Weights of a small mixture-of-experts language model, trained from scratch on English Wikipedia.
Experts: 64 experts in each of 7 layers, 4 picks a token, a softmax router.
Training: a variant of Adam for the experts, 6214 steps.
Below are experts of layer 10 (counted from 0) of a mixture-of-experts language model. Rows are named router (the router's row for the expert), up (a neuron's input weights, with its number), down (a neuron's output weights, with its number) and show model dimensions 64-127. Each number is 500 + 50 x the weight over its row's rms, rounded and kept within 0 to 999. Numbers have three digits each.
After each expert's rows: "gets" lists some tokens that make up at least twice as much of what it gets as of all text. This comes from a sample of Wikipedia text that the model never trained on. Tokens count by the router's weight.

# expert 45
router:471547470529468495454578470502499469412495476549458407525569562455515528390520479535534458513432513492416495570528532515496464572553554505452583478559566531361495573483451526534452511480540462
up0:482550561481535519493547486484542502533405514522592495536485549418601558415552528524531464505484540436533568560512510543448505456552506494515485594447498586359499504524433538419434527465511515
down0:510563494549461483514497628477555444516492521622445448497517486537515613495479514636493551540489448545541515525470540548469583540464436551549473490501502570567478440497491556463490558475456509
gets: " L", " N", " D", " St", " W", " S"

# expert 39
router:437485480475534529492620483563548512512420527487513432510576598441487524372521496436553483466524514500422438510438557542570465495577612501422565492604465457458416480500487534529525510489545428
up0:377461534543497523516492535462523497487495542340503432539395530507515486545572514556569490563494466472458435489566550484547555469601557558547508517536503536497431481501381424569644503505493440
down0:495484573419581545515521545487545499594463583512509513476527505442548523466545540578559545513559502511386522536559501467512486438454462551493534523550436347522609414458471580534445536504491526
gets: " c", " t", " C", " D", " T", " d"

# expert 26
router:507545553483465601498541505504457537569508486424528532498474597459480483435511483413522445530523470455498521527530516562478477543565562476485611518547542494436419599557484429528581483470488509
up0:582479438408488495526478517631474461515503545467488475505489597512373422484463495578414498522471509512467512465445534569588508480472478474542499480416469441556409514459422479518543435482511510
down0:484469538477414499490442408454460506582510523533462423479532456571426467519508442431403523482509512453524422468510456525531498509457490426432451430402529506469542465441467462441447567454543454
gets: "al", "il", "ir", "ar", "ical", "ial"

# expert 30
router:505465564471470513475517458524499555537465501455486498450542497511500547414432573459518435470523514453420469445504468569425482594538568440491481478552485522427462595523422469505499477458419458
up0:514511588516542504470626506575575529518432525473545511590513588520463527326454481552462455441441522506496570493624521570467376548623534524521525508537511458462517578460520486434514589484426554
down0:496435524461583482511526551501479542510472564483556667356491496478553603539499449488520513468519490586500508516547459493485492556453465496479518506559535382415497467431571430486552524449469477
gets: "ic", "ar", "g", "it", "|", "j"

# expert 12
router:437545467492470614480564487566516559447547552448510445538548478458521530493530445460550425464537570481411515520458455562528411510556489442497546482556481437507454496476432474494563536497559403
up0:542511530604516423494417429510428558466444490499420496427585469489578459460477451488524549601583546464495501443455478545572484563554549427520483497483488489483502488464579492520519536491530499
down0:449483433474498509399521488518549511537583521508515574479460442520607523494468537527557545404442509519488468494488529506497533527531552533546508407405470445406494604545483564481476561483560441
gets: "0", "1", "2", "5", "6", "3"

# expert 29
router:514494516484466629488604443527463537483544546444548430520439521492504509394478498487557450503554481482502570587474476587415498542487544492499513539586532559416407575523476460514488517413427450
up0:487515415516452517536522517469409484493479569445481472561439485521536500524485583510469566437531491496523471520511506528527477422554608478518472553528509555470574475579510461456488472486459354
down0:489464537467484395373547579493396457510452461560429545501436455450532450480556438562488486514513509485500422497525568480573526578465538547540485516484559653546433444545470502481391422507470419
gets: "ar", "al", "an", "or", "en", "ig"

# expert 15
router:511503443592503655478574481547508567471481456412514452517518487464545504465523453443561449488489572457419529532498453550485440519589533488464542461545475420494480534459474440515522500495515436
up0:506492484538468404464584496474478578530438542441525472479466534440485547436599493423503487443576513440451525532463541468462536440473585545583558463487541511449495503500451548576529457419529529
down0:485536466509540447519513414652546462520427466498462568501485533545550578364490560458468463564462533542489488469548581464588456555446418451452410499515516503541577482529442557472572492537374545
gets: "1", "0", "2", "3", "5", "4"

# expert 36
router:412528490493559517556660470558519510492448480449479425516585575446550507395492461375540493471505525557428462494469522514581494468531646444474515500604488437469397487534480488442526534535520453
up0:426533446556435511555532428486466537492456446531535539567487633520505487363498524389464453547464542453454425489496547450493564504544634443529481499534555566495623540563493479433506564538380576
down0:517469447444478466495487504507487509464633465549478569522573435571562465515472493532528528523531516392506369479597507450526392460581518474469552548495501507512523426456548514590434501408578418
gets: " C", " c", " s", " S", " G", " t"

# expert 19
router:488493503472460603471595445549514605548512555499530462517480469510509486386465524481524404560530572479468532485502442582480491583492584464423531563597513488464416557478421505457479531416503489
up0:438467569443474532496469449564407587513526433469497459519579504505536542411419509462494470555474363509507485412556499451475510505490538573449493551569536498486538523422441414607484471576553460
down0:496471427484444570467525460397486565445508523484453518541532473494442482433569589559544464469445442529468387464422459450497512477409534467470470542527462654553478408567518565529591438474510477
gets: "id", "an", "al", "ud", "ian", "n"

# expert 56
router:415588484565552533566469446537489503449514535451495489588535585490511524409503562433523404439486599511444541452558482576518430487616534511464546547580593470529479597538442544495544494467472403
up0:491518442575530484501538527498467530458495498533534582433484417450598508465551558445538502546376548371466540586521496426425573488432561493487524569518509489449502594474435524547516519566515518
down0:474541462524468491465483543426529467519457555418472536487519487493470543574466463541612530490543496496458495424488477496525435490546478461593472399531559419428561478365495555483510460467547524
gets: ".", " ", "\n", ",", "\"", ")"

# expert 14
router:454571526513468520507591512496426539443528449489562473434568485378503501485531497440449449493499548545454471418467461549496480552503524512417568528593534503457532502460452464438508493417525547
up0:579535584502525535511493548613488521448553541530530488460495559486497635374419572469461401491547633545433476501471508502464479556486505486556471475577500487541478510510498586432430462526518496
down0:555505372489434457450476527522475453528498571453500580506575445435459536465521453488504468455503497561517469466508596438524569472480571484559438458598484512485522555450486476491498450542505518
gets: " |", "ri", "-", "ay", ";", "in"

# expert 47
router:532576537516507599538558443456530507460498453501569495539588473478467541453442569544503383578505527424389476528465434474521465526531535557482503472561540500342434496482501459495572520504479531
up0:480480537534473500601462444482555617491525500519439546509580508480475499476445525473559477472497463494462454511538623522447480474529518568361508495564560431505391466471491474601490475414533492
down0:461424506506501466473550460496477539528533570354369493471461474522534553507458568449542534508516444558498409435460412499509586515626495555565453493520531466522439562426476482408458518441509507
gets: "on", "b", "t", "ct", " Un", "ab"

# expert 23
router:472469526518524570558583484496457535539512490477493522566540523480556583388445521448543474434512464541423553502427457571434534600546501486477452506580500561446494617500471489446603513506434508
up0:537433582574465486537536523549432538486438529440568408510517480487510559478548522481529457539559530429532563487507520573516469582472475464473482468481524539470563560587522611476505502528494577
down0:508487525591477502490483529425445572465487468424476444577522471452456480532524546552529483565521435490584558429545474456540588433526553472468424572535512478601483511475485439433448441599523533
gets: "ic", "-", "as", "ec", "oc", "–"

# expert 20
router:551492522606507568464560428535533535456516578492538429526527524464442563450497455521489464456498540497465470564459538648561550494559525550487636532516625446471430559471486541508465480470465526
up0:481569606567496497532500505454477465441547500529470475512402528488512514511470566373561487495489525482520444487587525629503519560522512504543483471534567554554581596461488513486558444589489490
down0:521498475434519447509491504560416499389545550523516514563510441530527487531426560436593502488538469381469462522518551425455471519561437397515465509419489478520544465525403591498403623555529487
gets: "i", "n", " le", " de", " re", " al"

# expert 28
router:455511494469465580558549486516430576485489511472513461502465488475515543410457529532516375472489546537507503526431445545446511532467562416425547487645524523424446552558458450453560534521461484
up0:421459400521493521480497490513522527513370525501496555518445517422509580569475517449461513555468506502433505499474601493587500456493605511537586569442533552441495402474444441463475492562443454
down0:453511552478495472469401469510455586495488552462393506534541474543448320496530523573479459477482598462424439513537396448491532418444485522468452408562439508543465503540530475499479447522540447
gets: "an", "k", " (", "-", "'", "ian"

# expert 43
router:472530477472473506530607455501446474435512464521503372563598568487511508427496496450538478437472580490419484510460485517538473527521585499461510513553552500346475563553451535517466505489521477
up0:469589500501396466435436532495530522489485492489513513476512577481515534413468436527465436446463386540462452488476517482452495586453514512501487383555496496524553420428417484524499540431501559
down0:555479378444471408555489422610449483470538475445504517515501567441481529365439555559495527505536459558461504466548547437487507487409421546509473475513508574597536473521485485560506407486601469
gets: " S", " C", " N", " J", " B", " D"

# expert 1
router:472590476526487558458564523539418511504486526475622478504579508420469410494529448515430444443505527499488491409550524574465460565531564533430576498618472449427492511432456491523515560428574561
up0:461479398616505506500470574486595559566470509427472491507545519591628390468525581448534448563469444472512448518509504522415493517499473496471528566509439395429515537486491499463481402535444456
down0:427485578474488485547520522484511524509512498462515500553436453342503465460592486444486467550422544469443393612569398493497496506440494477525423501425513599526496550546603464493524507461561601
gets: " r", "ing", "-", " R", "ed", " |"

# expert 27
router:457533562539534633503510500475488565543541508456496446568484618486500534460460431451544467465501508524444534473468517597480525559568590530505536571525580556451439595467487455476535506452428498
up0:512557448543452447576566466547515446437384462419493476514645499421551471503580527510444540442528541584462426556497517452539506443403590501519506453502607496514503477493530522567469445558531489
down0:415553544432434486577509520532490466431536447538431420420528528494529434526476457506481518473454646475479454593497454529481511470426530514582474472563447535469506557505517487483504516476569595
gets: "ar", "ec", "al", " al", "as", " or"

# expert 13
router:506508508493478564481623495504439537480548473434568477495558476387521523514527501481472417468501503549441453403456441530493529567601544496457494537571542488477502531420404460408565531463543587
up0:546382543461542520481564477586525541481493499484496553550518465479446455493435475523421454500481508447519416443554451491462465550520558476470576441516457442527477509495410392542479475462551525
down0:377473483473449503509517470562452551559467440576523540529426489457434502482500544392514535582497492505546478530585480579528462505429538539526453600454548464461617485498487572543463503451555464
gets: "in", " |", "ri", "-", "ay", "ot"

# expert 16
router:525527485571496518495466424519495583496534498473586383585545465468547539385536505544502446421467558513537506561449540552421547531517560489429507541602526458389439488577538521474475467466407494
up0:469436521545465538606437421487512519501503526495548512488483556447591537552461559467517504426468526518486497439518558536508493517591520513546541586458550511452360532540488503549508557462459489
down0:539434515499513520468398447533517546493531521542539416514403563535482486652523529535464658475541455541567460541501508539530426537560534509429479547498532589429624458489528487462450562548477588
gets: "n", ",", "en", " |", "–", "an"

# expert 31
router:508469504550506586529604489515530541563468492490515536543519512531479497407440452439538478540499520537373512455452484627472461589558510462459543493539526544443469630455467529451571526430468507
up0:543474465540519545556535438451580604466387445531508497500475489500486590462455453453535525562435468386504433494528470573454439542498489471464623534513467465510417433483450434511546533514532461
down0:569599532594513463518414529478417466478500462597611569414569492514481541484484396452440430528488428559381484518453512498438539623445458529560483472512489499510499498547537524487474547506482552
gets: "ic", "as", "ac", "id", "ap", "it"

# expert 7
router:425502516536563584409513429582472457487485507422504456586554507426558468491557576489540464487476578481413491438528492675549470608529510445445555537554526469484385523463479519497587502469505485
up0:474451514505504469432516449411419509448593416536496479537500513439491485423472514565490510439567571519410506490373539538580549552497460596461567522472439486443453442506540407546554529530453541
down0:542439558431402432539444454409511459524532544513502474517421402577503517448437480503517494520519494497450507527505493473494572413661534515534410516456507537442526388479541405541621453479473434
gets: " and", "he", " a", "ly", " he", " it"

# expert 52
router:411593487534578523583485482545519559453489571411534500532520558511492538469528509434534414441440540584457526479535497577511452508638557469494498481543522408507489553473414545468567419420502388
up0:596517439480439542488495489494598503453662469492507443503471461487536518505495469493503535450546513497468416508473503522456452545483525536389446503532504425455497512449496454440633502410493610
down0:466458499551529459522548540538452404547503484496408458613552513537458484406412497498493442482503518521541525413515496498388458451469523460460543601526508554550486504438490486532575437471498576
gets: ".", ",", "\n", "\"", ")", "ear"

# expert 34
router:427551529531504567588517509488510508468498429471592476535606471451472517479436549520462449521488514460415465453494454484492455536525561479417490430532451443339451493512467406527523521437472464
up0:488454536547495489545454544528538492430486530490578543554547475511469417467525569479515438506505646437465491519466468505454419538479498471563505433553487533496545526466495515507500553445402563
down0:446470525569508541505481466469572427668455431492580509565549405472582496538558553532472489516514621523536452483500486435552491450558481516420562460542492534476520534462482428501466544526540564
gets: "t", "ct", "s", "ect", "ess", "is"

# expert 53
router:513514528524414602558527513559413492384461510416597490571497512411482464441517567431478420483537513543501510601482503574529442566422498448460525380527557471420424531469464495460559401433542443
up0:438452582556523475559484469498456561620505566455477469426463480469470577546554466483464460434473454482467478472539566442479553584540532511469558458489447515473456559481461478455562445456526441
down0:472425470471495469474472507529477507487485573401499524549512539524591488556556533545541488516455598565474505481456438435460431440415431497442487498464446579627510509397508527512500572570549416
gets: "le", "e", "er", "ol", "ity", "ish"

# expert 11
router:525500468498548608540536514539488590444507520448508492512544496402460500487452504498480382489475590546404461507503482660534477520474641479469492483524527539464346530496491464495527529504544518
up0:507528512572554569516444556498417477483594493483585430595452493468573562496476449498526477391566447446437471434566498578515434489485549552492539518543513474420533528552445525431624512490605497
down0:509515465494587507444575512472482535539485479480427517407523558470502491512506463616485457570472470489465503553473523414469515415542456593507557520447437487339572507495476486514580467509504530
gets: "u", "i", "at", "c", " wh", " P"

# expert 8
router:525511580588514580497482496505459462461574539468596451577574550459470478460493554455539377442453586533456549478528492583481499504527545477457594432551542446469467530522445441483574467468555410
up0:512531612374486411591542484504494572512483475494548544461493529418459610545434525481546465514579581434511557529483480467430456589499480498562582554507468478561518541504394492487460500385488425
down0:430530391474476433497463491557476533452489530399489563564514549684463458438517463528526528439430526479471535559473547594491483468528536524445455475410501579569501459504475473460425480519503438
gets: "2", "1", "es", "6", "7", "3"